Experts of a small language model.
Size: 9 layers, width 448, vocabulary 50257, 67.7M parameters.
Experts: 64 experts in each of 9 layers, 48 SwiGLU neurons an expert.
Training: a variant of Muon for the experts, 368M tokens, 2805 steps.
Below are experts of layer 2 (counted from 0) of a mixture-of-experts language model. Rows are named router (the router's row for the expert), gate (a neuron's input weights, with its number), up (a neuron's input weights, with its number), down (a neuron's output weights, with its number) and show model dimensions 336-391. Each number is 128 + 24 x the weight over its row's rms, rounded and kept within 0 to 255. Numbers have three digits each.
Before each expert's rows: "gets" lists some tokens that make up at least twice as much of what it gets as of all text; "comes before" lists some tokens at least twice as common just after its tokens as in all text. This comes from a sample of Wikipedia text that the model never trained on. Tokens count by the router's weight.

# expert 33
gets: "2", "3", "1", "4", "5", "8"
comes before: ",", ")", "–", ")\n", "),", ";"
router:160159117100087122127160182113112162158134124155099150114180145120076108126143136141109132135100075106147115164147149135112115143132115150117147102090122128096126114140
gate0:132076117131137188116093131098146133099077128132085152153098159085101162169160146097131158101153117123082121126120150060138150083153099161161147117081099148147108106134
up0:131109132102093197156170140105102126101123141171074111121106152139142143168144125106108131166102106114108126112136108099112126138161155128103171113109109136104163102190
down0:085081135102145148154092101170194168111129103096125142095101103115116123135135125163128154121125069125127123173156128090131130158105146077141095126106116120089147097136
gate1:085169112091120181117127122148159129102148112151097086142159136098110127122125149087108106097155125134123101158100149175122113135158143132132137105106151116065092128120
up1:119075116138107204122129108140161129098131105114118150090133116117091111179144152127099128139161088140119168154118143148102152128137135111098111102146154106139167121072
down1:145158186117108129149120132128130117124105125119173144123106129132089134148133152139153173193134102120094155157132092148112154125113161144144130106116119078136091145161
gate2:149114141121182100152126158093092113134097126147161136127114186124144131144129159110165101136094125133111127107097160157140103115117109140116168155142110192118127135153
up2:131096109110174131151166111105151140134096084121144107095189159146105109123137150134143067186100091125154122131145140086165138125170135091150114099108131137137128103148
down2:116110129134113117107151139125106138151094139130136148093145104124127119135107125166129142099122126154091147121128109123088121112127085139157129175124176086141110088132
gate3:159075108129126152114081160125088099097130182064136140090113138150142131147126142095136130122144105106171145118115128151113109146126141098103155141146162154103171168144
up3:091142125103140098143128118120097101158097099141170094080147129122140134116125155110130136144134129130152160120138150111100155160103145158144150145153110159146094126152
down3:135096145121140150127129112142176105155129128094127124113106154169114151107143094121184138148111139091131116166152133141141108104157160116100177111154149132161076128081
gate4:136108138119115099186108149136182155128151132129132127126154134125124086131109119129061109121152104141153135155112160119136120113088158136181191096132154161149112088112
up4:145088115140144100124161152125117143112112142106063170081125128088133153080149128124112139161158154146160120127110108127146121164137126107099181148100121142110144128100
down4:090138099149134161097179121123100061137110178116095143151143149126185148123137131122171141146116117152138120132131111177138121117100129088108071125175140096136172161136
gate5:103078105089140098109125160129112155152121131139143122111126126090080185088155091141086159148137163118140100116095163139124113144147126116168129157122167126162143170203
up5:158149097154131170149138073134070144101187121166103120126087134105103120065103069135098140114106099117189117106139122088119117118127112106144111129127111098129133117116
down5:123167109150108104112146114147079147146109126199135103149143161107147169139117109147094126122112098134130158167123121136110144144126141134155099143112135138063152095133
gate6:119147134148093168159166090113097125145157105148089151156145098138121147122164122157154127093130168144122125131101160113112136124159137152116105153114140148083094105108
up6:159096168131114101164109130137156126104114121137090123125085159119158144119103134121144136104108109132176145098101102138109140155131117077152125094138106117144145149118
down6:115138111084099125153105137088080104141114152184182115088133141107135087110177134106110135209133103151131050174096115166115142168156147098171131131117127066130110130146
gate7:131136110099148130137146138114104100114126100079148122128132146102118109152151127149141153168151125142088148134136138152153100123174137130149123149119118091112144118157
up7:120194138088168077103112116155108125158152138134132130101109147121145147145179160065135133115124123105072122103126126097122081125123136167089128118111079100115091104200
down7:159152175084173140140185125140136141131165170153127162116142151086122133123147165159136101113128115109152112153100118136131125094144112113106105138161101120157109159128
gate8:094149141124129147119157139128135138113143142084116095099129139147109116113115053139124118133131139094109144105113133140166155138110152116121129098130154136127155104150
up8:113109101142116167140157134142137139120152105139093107159146083139160117110119112127159101191141092132139093144142151111151093130126133115155116133083136166145118094111
down8:154118108106156150135117159157131131151119089138158147153154125148141167116138121138113153108116121107110081086134162084164134180125139133166123182126139171109142132207
gate9:153142120150099133094143109107123103129129121161142143148127121117167122137123089135109139155145124126130136133152110143163144073088112134087162140135131155160118090168
up9:168142127156126124122114120166152126143144134155115127137105115118127109164139176131112134121104131127081105126107079080118179133139130141151162166140122110152161087145
down9:167118137150171132145116125144142108134133136130136092128104131123113134099097126091129080097142120077143126158116140126128078134151120135098162145122153126121092099103
gate10:102083177167179105096146157083163078111139113128159149137148097132113124087145101149094159094133120095114185140123138145120135115160113128163133113137077083133146069102
up10:090100164116119124104135118118149092110157101146130146092114144119119156100146128130089092101120133119102123119144156115146154126136143106092107125135128089143134135118
down10:133174144164104110112091083140160104111164151137122146137145108149115140109129090188103100083132095123174136121112124078146140105133108111126098099182087115123170070139
gate11:100110092136110104131087119133124084083178105142091149170108129114116123133120171134104131113148097131128152113108105097092127168132089143105206160094106135112094093116
up11:150132141202165152119162142127132134112071094134144080131126146151123137144126168160145086189144126109150099135162127153152171109129137091123147159092123175155109123121
down11:141157132136114114095149099164103109169109112146133083139095111117127140165161138096165116138088156088095172124133108127101129125143137140137136156115126151142092099106
gate12:142118116104151189140134128132147142153105124081138149125133091124072136163115099145098125153180131152085128134086164164129089145156109139136100120142136097157128123112
up12:131111104163117133120133116141153108150139105162118178156106140143177123114148086105121113112139121122102073098123111101105133145096123091130141161151143114135111093138
down12:123169097123135131108124145123106146188114136131127109144150107126138159121109154082123113192127127137130101164147142150125135090117124166095125112175151144135126132129
gate13:157119154112113114132170144153164145157150123091115143129188109139181136110066135081083154144073121157119107128147145114141136132139143117136155115089158104143121126131
up13:150130138132124145149149138115110156112139134147109120119120146105086168136094111112095119138127127149135128133155142105110103122134147201104125168148094158121120125096
down13:103163148111127110113121137158181095137084140143149162105117101106152157119119145158112138091083135154115114121124131108137159095107115111117125129113140158138157130142
gate14:146117117146098097118140154124121129138150099144169145113133154106117128125091140130119153151093177150127091142156155160149116113171097126125169112097113093140103123090
up14:120131126168089150138100096150108161133130110124135154131141143102089070114170125138142142149175182140089143107136148150114145150155115119152117093087175121079119119157
down14:121139109113156128118131118102112137146159151130111094179147142116146156165150172124129124141124154148149091088108146142110157155155144144083103112194117136172094105127
gate15:131145124147145080124116125154123132124172122106167117091135174158116101126155091119132114147099146118104108090119120123143116136138126199116130121134129129149180111189
up15:112110142120176155136127165128162134122157111170120110154109090141165150105163110138100078173094148097168090099147138121120120127155165173168168137170091192137158108110
down15:171115148163125146097130178099130139110114164147113105117145143115127133109096128107121161131068093118086146115139104110126138157143126162155152108104112145113130134169
gate16:159149111132138070172121143144180111134107151146121159130137129111130112121092090158122129120160123156139122125121140111171170096153111130134123131132113169138124080117
up16:131144144109131142156121147148153124150144141153115102156141161108143148102129127110097108130121078146123163128119140127177155122103130105107136134108140157102148132134
down16:148125155136164137150141177148120114115103151114085180115154084139101112105123106133123075152120135182151109136095120143112164153127157126126079117078129112133095140123
gate17:099138099147141151119133154127120116105145143096098139111104144125129138122132185149125116138086159116102091102125146137154099088107126139115081127139160109137072125124
up17:112115155123118118111107132120140172167090115104130124096154162132128123156137148122132108138109104110151164131113147086162127139117115101177117074080070120143144144145
down17:115142174141168164145139109129110123102132147166108134150105111139114076164147144142148112141154140108134126119116133100110185117126100138101083150092139133126132151098
gate18:126111104149126159134164083122149123095158154087140136139138128068065142201150115102139144102147112146162133123121130101073152121114130153110115130142065112122157151147
up18:158103097146162140161147083118121145085160098112151121147153124118114176116129150156123137118131147105140146127120100103114099078149124152123139148132144134104142143128
down18:084108154115146125100124111130121115080135108166102131128109128099138160104123103088082147148123117154143087145158157157148109172118113134156077136109132120117122143141
gate19:188146184146170187143076148120122169087112138107126160137124150142115138116135148118136115180123097140106150144137143149174139108099116127152164125100089158133117120143
up19:074105105139098113129117110147126113163138137138186125123113137157093089136137100135101148126134134090119116140143117112168090108124146058106105122146115135141115158131
down19:160125127141102105114104132093107121123061112108098102086105139165167137092099130160098125141136118149129134103116155144123106115138096070092108112108098135105139152134
gate20:117101113136085098122125152137182085132142126145131121165121132104144149088182157132093123130126125102069178109130125075143143103060106082128148124099184146153133135153
up20:108153143116161145059142130159138115053176098148111118104111130125098128123111144102144095121149103149145117120150101142124116134129146116122146114132107098133129168132
down20:147163117104112115130162149126180144146123106162132131110165124155139106154178097126151118106123161138096118121112076079134089142130093145129146128108111130113067127106
gate21:149112094103106082134188120138090139154094101155130129158131180116127116149127095117175170074106171151106137125147127102126138112135128185155113119121125088097083120161
up21:129098131151121082105134171136146103088087151109095138174104149104149105157102114094129093124109148098125103154160147138131115112139136113112137116119089118150131126137
down21:141137154132136137139180158109135118125139152109153142055132123150129132138091134155152146141124072108137135142130136136120117125130121104115166108115135113126139096070
gate22:117091066138131153171125113127116118109165108122172151145138163142152171139184126090198183140110130128124134129119114153155108093115116083124142121109127134156113148128
up22:075146123156130078128122121115111153159154158127127148148129154135120128116143101115141118142157167143165096124145147137134118116143140148117130119143129143137110122180
down22:140102140114113139151114127080156139124106116157142049118098152101143089101091163139168163135126110127109119132128122141123165139131080142125111097118145149095086149097
gate23:148134131130153130150116123129154150153103113126187160122176114146096096148161178116149140187142170155106139153118129109183122121118122148132153154099138158096157170128
up23:116155100141114173139157104163095163132140167122136114131138150139129145128157102150115134111146141142130192122150093170108147153151106182128107142177116121119118119114
down23:147146148123115181115154103143151125115159130119135120163117122124150141121101144142185093140127099120129107128108080105090097123104130127139169140074126136091138137134

# expert 28
gets: "1", "2", "3", "0", "4", "5"
comes before: " |", ".", "%", "–", " |\n", ";"
router:142085147095126104147116136123128114144122162132113107115074082114128133187164147121155101114069128111119077146135128148080107134122130110181103132135119108115081134144
gate0:153139128134128131109163150133121118086117103125134138149123159100116133141114169172113092175134108167142128134125157176135138106127103132076149156087118139088151138163
up0:090122103132142163158141075160125138134136122123121089123114133097145097116088151114173179113126125155119108123156094170119093178129138134134205145117091141124120129131
down0:104150161136111104098111121141119126131102088160105130144170156121155089150141129148114123148105165153121096124165145141124123182119105144123120136135147142132096119151
gate1:144115102149134107107156170141139078130153119106143129120173115117135115084122078139134107112114154132117116158144158075121150146096126153154097097185152101133114158119
up1:088163125118136121095174149121160142127139100109139104133146109134165088121117078143150129149150147127118187130123111119130110135138168136133100100134099089108124106135
down1:106119135152131164168134135164152120108084125132131182182115108127142118151089146091163079107136120102133155121147158160135121138111142134147132122098093119146123126088
gate2:118136123162090181090097121129109111150163105164135110096088150157121117151149144133144125134122105134107104091118139154112143098133134073130073135122123168121178108132
up2:167103147134166157140183121102163119145141148139178065125180123103121118146132089115151102110123110167137141148109119130143132125096098132125137118128144103133172139076
down2:151132115131096132181066151068158176145134129141165154147156109116163157138118126124141138135127081093153142122097120137114135125151177130163128112136107133119171119170
gate3:165108173110149137157161122115172119118110129126145108149125083154129095162086095136153090118132127145105090124092114095131091131125162116116158182147110145107115140126
up3:104115138132123143156155146146138087164132127100137151161080119148094159119147124133141147068112119157114094145119106115121144100131079101121183149123169106121121126114
down3:088110106146147095113129124136100167144137115149129149141108120126172121146155163104104132112075096119121136146172138149126117117165131128124124103119109119151164116186
gate4:161137088099035138095135163151112088111174163151105115076144167153184173118158098137113142131081134146131125116156118116128132151166114135127168122149176101150131123139
up4:123135117149103080197079152138109131126155154110114093111103143136123132119038134154171088171130166119091154111107106130107147080134126108106128142083107155139137134134
down4:081117097152123110165121088148122153110105124128134135106129130160152127160112189139144106098099167140106133097156148104113105105145131151135126109126086099156070117161
gate5:114142076151141103147146156119133101151087099097112100132095168104099148133150149170101099129100140114082138119086112126113120118100151133155133099145054151136093187125
up5:110177139143118133097118115126093092115167131139167157113176149118116123106130132127167137113155124141088172126140131135146146115115137168137157162131118137145136134170
down5:089158095113125165136085115121159130105107146086090140101131134114141106134146160139142112158152114109148126151137148159147080129174126120117132117187149101115140089150
gate6:119137168103189145119154147128182133136084079118134116109137093146081169180130105114137126151184133101113087148156110107148126102128120115156121080085151171137074107147
up6:123146114152166168129120155123108112099104128119112190118135148125157095097149131124142090127157096133138134106140143127106102144073141129124086133132115107122106149140
down6:107105121129132156131146162077183102073131103171112051116119106135117131132089100139203130131148149135126072129126128126165128159129119151127135111076142147157116152078
gate7:098098148130100104169147132134142149130097138131178138128142143113145120111103098156147120109082184109140164108146142152119104135133155139136140101122098141143057144063
up7:164145124155151136124085113129126147164184163112170130194148123110141125124107119138115147130146150092134159117134119167102133114147111124134113105150096116077107136125
down7:121139158112104162117130144104158134123183109138075121122131141119138164088174154139133094137080145116161104124178131129112135117171117119103137135151097121120101147090
gate8:126083152143115124134122092139131160139130105122161101097152134129142116151122131143150133151135142115101148166148131123126125112167134154148102125110151170141126110124
up8:121067117097111120134151105107162137132143130104096130103150122107185105146119131130149122136112135130152144121156130134102144154098092086164136135123176125097130110107
down8:127143177137124159078155126085101101157143133096118147112141142075121168147140127116113100127172115152148130147114136158110099122131132120130100105144127145095159099148
gate9:132113081154107146103132098146118125135092120140124097143151103144126175098169137115128139110116128140059129092127116121158137141138119126157132121107101112164138095141
up9:132130177150080108175136159149167136137155095164104114131139115121103133084106116098136121120108101129165052138127128136097143114112130116130167186150129140120173149120
down9:158119151156071140158100119110148134131122145098069120142116106177150090106104112132143113089155159121110121139165109084095096092164104120155123121158128147148096107083
gate10:175079183101106107144153103129182137152085105130086134131136071141143137109094117137093139148113101125101081136139113111120141110100183122129151119114111119149107121121
up10:116133100109123142148127110126131149170122131131124171161162136110160124118129114158160131166175131125139113137143107103136136127092152091142129082140112167136124144182
down10:131168132129109128163140107123127117109162134099101134113140175185103135152127104113091156121117095116140149128166131115090148154167128105160114102133135125098138082118
gate11:175131134145048158138130120131107137134136136099113135105112109080161074128133132130140102116122122128169096117074104120119108093193137116148109159130142122113129142178
up11:135111153090168133133141130136161101163153100112118110135136166127145080193129094121114096114138130110129137152135146066091128120091099140131180125148087079138155168157
down11:138111079091125125095166129159130111112097099147133123124100139116140106132166112149114101113145128125115138118173126121128113113110142137102148084165126131162152183138
gate12:140177190091162180106128159146166146129116098125124139104161167098112139121133136124160110099130127122087160154127122107121104171098110090109120127181172096088145153120
up12:107184147156133087156145120133140157153129123129144153129138139078115136123105107151167149195119109098109106122133107076146158109098142143139131178160117171134133105165
down12:110093106101099129099081093132121127127092120148103152136131177172109117114126119116144178121135114091093158115120141098139111156203087146102121121161140140118131143127
gate13:145122123186116093148124122117149159128084126095116155149071142110079118129126136118103132132172143127185155154139142133136121077127159109176129121125154118156124120093
up13:111165138122133107161137083093152151174151087122134104102165171104162132157120142152101118132111094161159106146147132096138145143112126123162127100149140141107124141115
down13:094074124103152110141152153101189129106167179121141133134127069115143086150159136115142146156111122132111137149153135074126125119153102127119147117143105141152098119100
gate14:134074164151096131142124127113119165085105105147132130139136121141122079130164121078124140137133141163127146115148067101143117165115130077188127146160165149128100136165
up14:120099136116116173155115154129155114066113160104125147120108138113142103125089156119105091114161111157153112117143101125150164108146122145137165092125157106120083113170
down14:127131151114145101174078140172134141147159130182171115121140092121106112115087109151126109125104141132140133100155119164170127119104106089167092117122169081107128139128
gate15:092133158136148109118127103113160123130124150142144147124118151128192092132186089137088128157147138118097122077123114104137165145116103157124125138121129123140158136070
up15:129135127097116111125162127148117138145118127143140132107106150154135151125133116109141135164093098152120131160121112117113080144087112132138129137141120167131114153123
down15:139147137124170134150134137143101144137143157175185121128098149119091172128120139106078127094093115162153100132134113121114087124117118154130086126126114117136133141123
gate16:168097142102115121146114142166151147108145136089127137125107173104121099155119124108109119099128093112120108128174122087119140106158171143110192134104147128139114117168
up16:169141109113128116155119112152197119088124110143126160078101081150120112121094104138170124171105091106068058163126112124098109156063107118116109128167112100157140112126
down16:120105151134134110125152128114128145160094132117093135117130130117109138106142108098095136183094158165109158148112095134135130174124121088135127142101128140094137114112
gate17:135151167189136106117112084108127136120104124081153120099146149119089105131157128141129095146147122096127093119100088149131133104118122146154111124127142168120152098139
up17:146123129148126139107090133110155158127091144142155119129140143164126154088148173124129146119128102120147136107130147151103146149103155124099149142103137151152140099124
down17:136120109120145111126094164121152126151155138126112133094117125145102158095142103127141170153114131121124133123108101124160101111148092114113150114095112109127138145127
gate18:174111153153153158159114127120121142142128104080119132123149130157133167135101148133125138159088167111123102153120105120144139141123134149165193143116153151098117113175
up18:158109156101153167110125168119106138148123144136118090130098118106146113124155175159121139112139111099094148101149117142124127153158133131064121155108094142103094120155
down18:107144110100156127148119174139111148147141138131134104141067095124123157133124060144136126138139161133148126137129176154145116125109098114138174107094138148175131164142
gate19:131093133134127134106119175134140119069154141098146166109115134082116121159117093128146187143114152128064148158125142148110125100130113129073150168128147105106102122119
up19:119140116126118101112114154126120114138093113131145106155106151152117181129174109118170115118154138140148123131104182137092128154173143134106077098114139098146135087139
down19:101131090157146115100138120126152124115137122118190114150121106141144126162130109134123118123089160142136110132079144142140120157106134119136155106132111104159137102118
gate20:135136134130144125154147133122205160098121107132118146130166129116164158116145120132093130147132071136115146153116109143115119125108153130156161153156151113106109130130
up20:120149129085114120092136160128156141160140106136158159130159168142098130141125079149115127138145155108120154159136122143162083156130140161132146094194137162066162151107
down20:136154122109092120130152092119143092145156099155110127101139132148134134139158109141134140136140166115132070133130119122160146135122092169137100161151161121130128099152
gate21:134097116098112141114160114139155146142130109091131119157123105132081084149120161071120152103161118140108118098136099127146139107144166131164090125128117142135130129118
up21:140116107109100145141144122083135116140114161139107078145117125081145131085147148107109156109129105111122160123115143110121188137142113128138156109133154107166107171144
down21:142154106144123119115100137086122125106115166139107136116128108141165119140122120083123110107147151091137067169120141131108109149127099148137108099108125144068124129144
gate22:142117110143126073131066121110095137161083152140119147137118122155141150109154114119070127132159133128171096112084146152110154134134169129124165150175112147146142127154
up22:173086119141079146104119065120184170142182133145106116131209178057141118156171136138083103155143139168173101206131141116160109101128113116123104127094109129140130105116
down22:112103133098141147098152132134154178160111123099128118162121125061085126139123119155165121035160086093127161141147144123129119079128122133097124103118118104164108093137
gate23:151119111115106133157122143106174137145181130088077106127144097125138134114128129124104153128109067115139134101126126134145106125127096057133128150153121112120148146088
up23:133201105130119139102112138120131178159115164124164125084104146167138133133088154162130137091109109149150133155139096140155151088093135122145148118107102143143102107152
down23:116094079119126123136109098122112138151122124138120088158150141129137123165068120163143088156134080130175111177140113152207100113089169186183122137107075122175134126117

# expert 60
gets: "1", "0", "2", "3", "4", "6"
comes before: " |", ".", "–", ",", ";", "%"
router:099135144103124095158175129117127086160146166147095136125084119126102179142115145154155099180101112110142126143156133174131108141115106096132097152108116063138107147160
gate0:096132127131076123129101108137083086104076112125166112098141110144139157115124137115170159129148130140091117126132124119072105152154122122156098108165116145139156160158
up0:137142107113118091124148142134143143108167097131100105162173159115102127185149155123136081195164150139128147139118143127153090095134139120117137111126114092115116115094
down0:105132126105122129158136134133127115082160109157144106127114150125103127140122105074164119143139092114160128160128148140152140123158132147128140111143138083138097154062
gate1:165174183119078110124097139145200118170133110080143135148081178140138127141146118135148113096151120153115097182128155110101093135130138111130148145116167143116136115155
up1:133155080122163123154116116124119102139121110142131126154114125085129180082117093179121122151143127101152120122134150108148126093102112148122157099129112131177083138191
down1:108155135158141109154103151128121092106116200116141179136125115153089121132124140091130117068101093131127158130088152141116077144184116108116133118142120125125129167088
gate2:137121111117082149169120133125085108130134116116132134108117147137126155112111098113110099151110111157082162134144085117133132159093131119132100131096106176112167181095
up2:114127132112114169116115133151125129114134131117102100142145111134116139093124115166113141149093097096124093125151124109125138186113119139163143091154145172135151129130
down2:115117117141124096156075163126143114121130120100123164132118119093126138140122163144132163086089111101104137130120139120138094137126107112158091102090102091147140095148
gate3:119122124148146103159121106116127129118067158103143108146085111132123092122131116134119085146150156142134142125136106134136151122102142097173105098125103108068091125101
up3:135095162082112100104131156126192133130115113097103138167174140117119144100117101113141128164126143133143132151138125097178090143118108100141124137082111133117146109103
down3:116113137167133120126118114104119103140107178150107110090104064101109137135097139106130153158151138154155097138109163157104142124127139091142132141104143104145122166098
gate4:140111140116101191083147098165110143097095085161089158122110152143133139115165202109088119121077150133132169105119117131144137131139117189117131155121129088149127107105
up4:146103134160099129105125168152135187100147151143130114135153117109156117158153162104147141166192149150109124142142136121140156143157144078149135134111094169174191148091
down4:100148119114107162121118133092159104152176123130108139124126095170132138137109112124158145113092114157116123142115121060104127146133099175170121088121116144125124127142
gate5:119147097157110165137120150141096091082160104159112101119098116164115143129113107141134151115111104148100175131122139144105101133157123109154120140118092156121104143127
up5:095092096107121106140158137129105098159179111130147121116152116097128132123101095125142125152126194135112094125117127107107065090141109153122122150127171092065087121154
down5:133094107123167060133127160120119096151136164141100160114085148115112114134146107112147147123112133110146120157177126143184118144103139138083119125130106078140114130138
gate6:161137145133162110105109090117088117146173125123126130149142138091135166126136164128144149173089155146120111124136105126067101083126123119135119128064136129159118111111
up6:132152107109146152080128155112103159135069121109141110131128121139159154096112122145103116109138068105152195135105146137116167105094152094083157149121160175103104093117
down6:167142122094120116126148086119120131159128148098111103120138124128123130126116129136101108142092145056106137147099164143101075138154102114146146112124124130114112112099
gate7:125115092133085132134179141139154113061115134130144114139104116117186103146082121124109113096107104153111122121126132143127193137104134116112153115095114150095176118117
up7:130145166143099144150096083173125160145145108186066134163121136131123155116104129103073121123103123136122144153134115091100162124137120187110128161125146146147164118161
down7:138141123132101149112142100120134110132089134156122122156103128149141105139107171150125124145106150111133126085132106099129113109124113140129130138138166101145113163101
gate8:147145157102104097146131131137147146154129110124139172142105081122081145111122113124167168137121142138146085088128127117090099121142130145123111089123165092168144112143
up8:144152156156109134141122154121112142141092155165145135197154090038085122159116153146148119127151175153138150100096124152112116156161132169123125154104106108126127115115
down8:128154146187104142120111162079137142179124145116146130084079137107098161146105115080179151117122132149142129126136127172117075105117153142112161093131144098113092153109
gate9:157124132137087091093125112108136161138133145141148103127144128080146169123132133132134147124123081107121131145144114142138125154091083116096137105121169098113158139119
up9:099120136141130076121128139126132158125128100107156160114146153122129146144205111127098151081127081137093128092108151101123161075124108131111121083104117109128143134081
down9:124122138078155099108129097101170099142141140146115159125134126120120119125107128115137126141114134119133142152171139090123113124149122107116097150083136119094119142125
gate10:132143160152092130116141124126158066115138149117097113183126130128143120113201129123114151148139126158137164116131133110139117136131127100154082090077133135115134111119
up10:136103139150098108145151122116117147123106132113102113140066115100192084165173124124129171157138153108151118104140104106127166149121112103171136116138084178134152134151
down10:118137070147129107124161128139130120087124189146126163149117115167083160136091096094117145081137127160130109142159124148121167123117143119128146125100139163134105148072
gate11:105078154127062125132169157110136113167103077144144044100119139129127122129122117064148113110134150091114074135129108153158112109134118138144112094120090113126090142168
up11:095119136123114085101112133126170090156098121100109105093116169101123099097164158144156148152078087105111144147118147105091132130161129180119131119119095101121099126181
down11:119125178141116151085151140147094165147163154154115104149111139135095130100141084116119149115146101094093122105110126091156137119144124168069148165121140132130120158164
gate12:121110062131138139104122139147131126119158104156177129199162121082151174128136168164106174073157128130077105089119117174178133110132135100130162143084137122119117113140
up12:106152120139123121101099110129095115134077146127140132088130146099162140114131151117119155114158123113136090116128116170165111109134134109145117155132123117104111141125
down12:128166090128101082149134118134102138130176128178098143123119167135149121132129137137168173145163116134156117074161178186153099109135123145092119144096172096137113120144
gate13:121077111140131106109121087142110110130104170073125117153111087134164108099150112135119142191131129159152109106116099133149185099147115111123120124129109118168165126143
up13:118149133113110160170158141129132092127098101116123130104124139106127101158136130179133123154153068131132149132116166159081111093104134097137098138089092107126166127128
down13:161138130126116130158116134132152133138143131165130087103135143118096171101120106128098131113106126165132154117129140148137149150127115162170113152157157124108136129099
gate14:145115085115144164144124094136128157097151145126124102168172097128138145131120107132086123137087139093121156137151145142139088167133139151167098167112105130132102143154
up14:130098141148110107115105129140167168092074136097127138104146155134119172122112082194147113066120044086131121177143092092113157129158156106100116118147114128138101136188
down14:133142090126105080121150158127123127141108129069109126160083115145099119141120112125140144115149150101080116149148112162119100121147136167097148137106125106122129096120
gate15:161178092134111138121122129160094132073151077123180147172109179177113136129106094133112103083154068122136124130116109114110132116143147131164112141129125158141097092140
up15:106136151110119126095139110103157115116128123088119116068142132147136126112145141150131154127085134145176150126132114136138124128116110129140110178114142139093076117127
down15:140155169127162093132163142159120156118117136130120132103129154093125178100132153143113127134150171132148128111124111143166147169146145145103110125097176164101131167110
gate16:152079102170114104059139137158121132104098164147104142134142126127122140103127136147091089121120171132117086144110110110142137124134160135111132160116144136070171127093
up16:156145090144156111134120132134138135132128141131122133163155145130119148118164168133097153101099150100101111112121154142095132103147131103112159115137184130095102141150
down16:094124125128124138146153115095174148043119121080156151110091110124140116150157150148089121125113080127135149082144140153143166094116135142125104164131128099116138159119
gate17:161126133081121177119128156131158180093117168098149103152170109122151101153135141118128135088138138128098142100138113125088166119135127135151122149086142124100173171137
up17:172142173120128115133106136143129141126139111159108121152100135135119127104162120119108100116146146124129118140121158132099126152131138114117150171102153158084134135192
down17:162161125118081135130123127128133101102111124155089145129116114149117121149135088113177113158135135138117141145169092103108137158134102135079095130166153110148160134096
gate18:122160169139138109130130098157119148086094139133126096126173084086131130175143148144092120180129158123119116084127159113163176128155099132139095130092096136116128156115
up18:196128135114117118144106166113142167103070103152159116118114130132168161117109120130123125120125206143141121137166140129166157173130142134120127152100162095139069099132
down18:131112121123136107131130171131124124046120098163117125145118119138141129151132122151137130141133123142135163110119134111149095127129110080105132096137171139117160139125
gate19:149145112162126080145136122144113144110134140149125156129124159146122129102149093131138142119181154136178154115136144132129149112163105114095102112160160112138100131104
up19:091130146127115097152098129130159167159116096117094123155152138134161114121164153148128091110091100106133150154160114119136131091122140123128084159105113124125121127159
down19:112137131085167129143182129106124133159171101158111173167074116136124106112091093117103169158142148150110119143102116134103099131116135112128125118098132136169183115112
gate20:132137179166099155154143116119104095169159125157143141118112156127148134197143136149144095122110127131158134126113112105139139111113122125089162107164118134127123122146
up20:169169142110088115106156083131182134105161145106108152112172111144118151169139127131101134126150072144121099147133088121152137128147138164171127105082143141137159115132
down20:158133109122074131108136104145167099127141090159115126129157120179147154148167128143146133148119094139101165115099131128162177170094137117156067112092130152127135111143
gate21:161163096121117124152119121125147148093116159148118150140149137124138145082109169152128136132122126088140153096137129087116141118118149162094118115121125143080123146158
up21:122108127087077146149141175138132133112129109111148146155088102136160121116110143137156100108107099132146157133150150125122165108141104120144157150099115078114099102123
down21:113172104118090163156140177105144160161088093103124177123101115146150095169109150142164152119137147120148101138144171122148110133122132100126122146134111107168110140142
gate22:119093113151162128178103123121174131128129133113118123109081115130142151101094133139184129145138136142109168130117164159134140113142104085117133185110109160119121107159
up22:123139163165135145157121076129107165083143086088109150053096137080122069188058137149129143120177121143124147133122125131090073126136105087181152146116138120173110116136
down22:155168136123113130167105168130091090113128153159128096149117106112137160136142152136101136110145134116152144145117137169131125120138135103144110087147172132124120140098
gate23:142101141122103149177134129137152132137145146126116142147110138167152122114134153091183137107125138113093119158130120160131151117116105179143173141145103088149146144157
up23:107124097135175138108128127123089116111093158116128102117122152105120088109148154161163141181131073127132125165135126122156135110167125118098149134128171121128126117155
down23:126126079091074129134144105139127123170080107154130130149114151141121150155170103160135128100160194112131140101145150115140097104151097145112142125076121095109094127134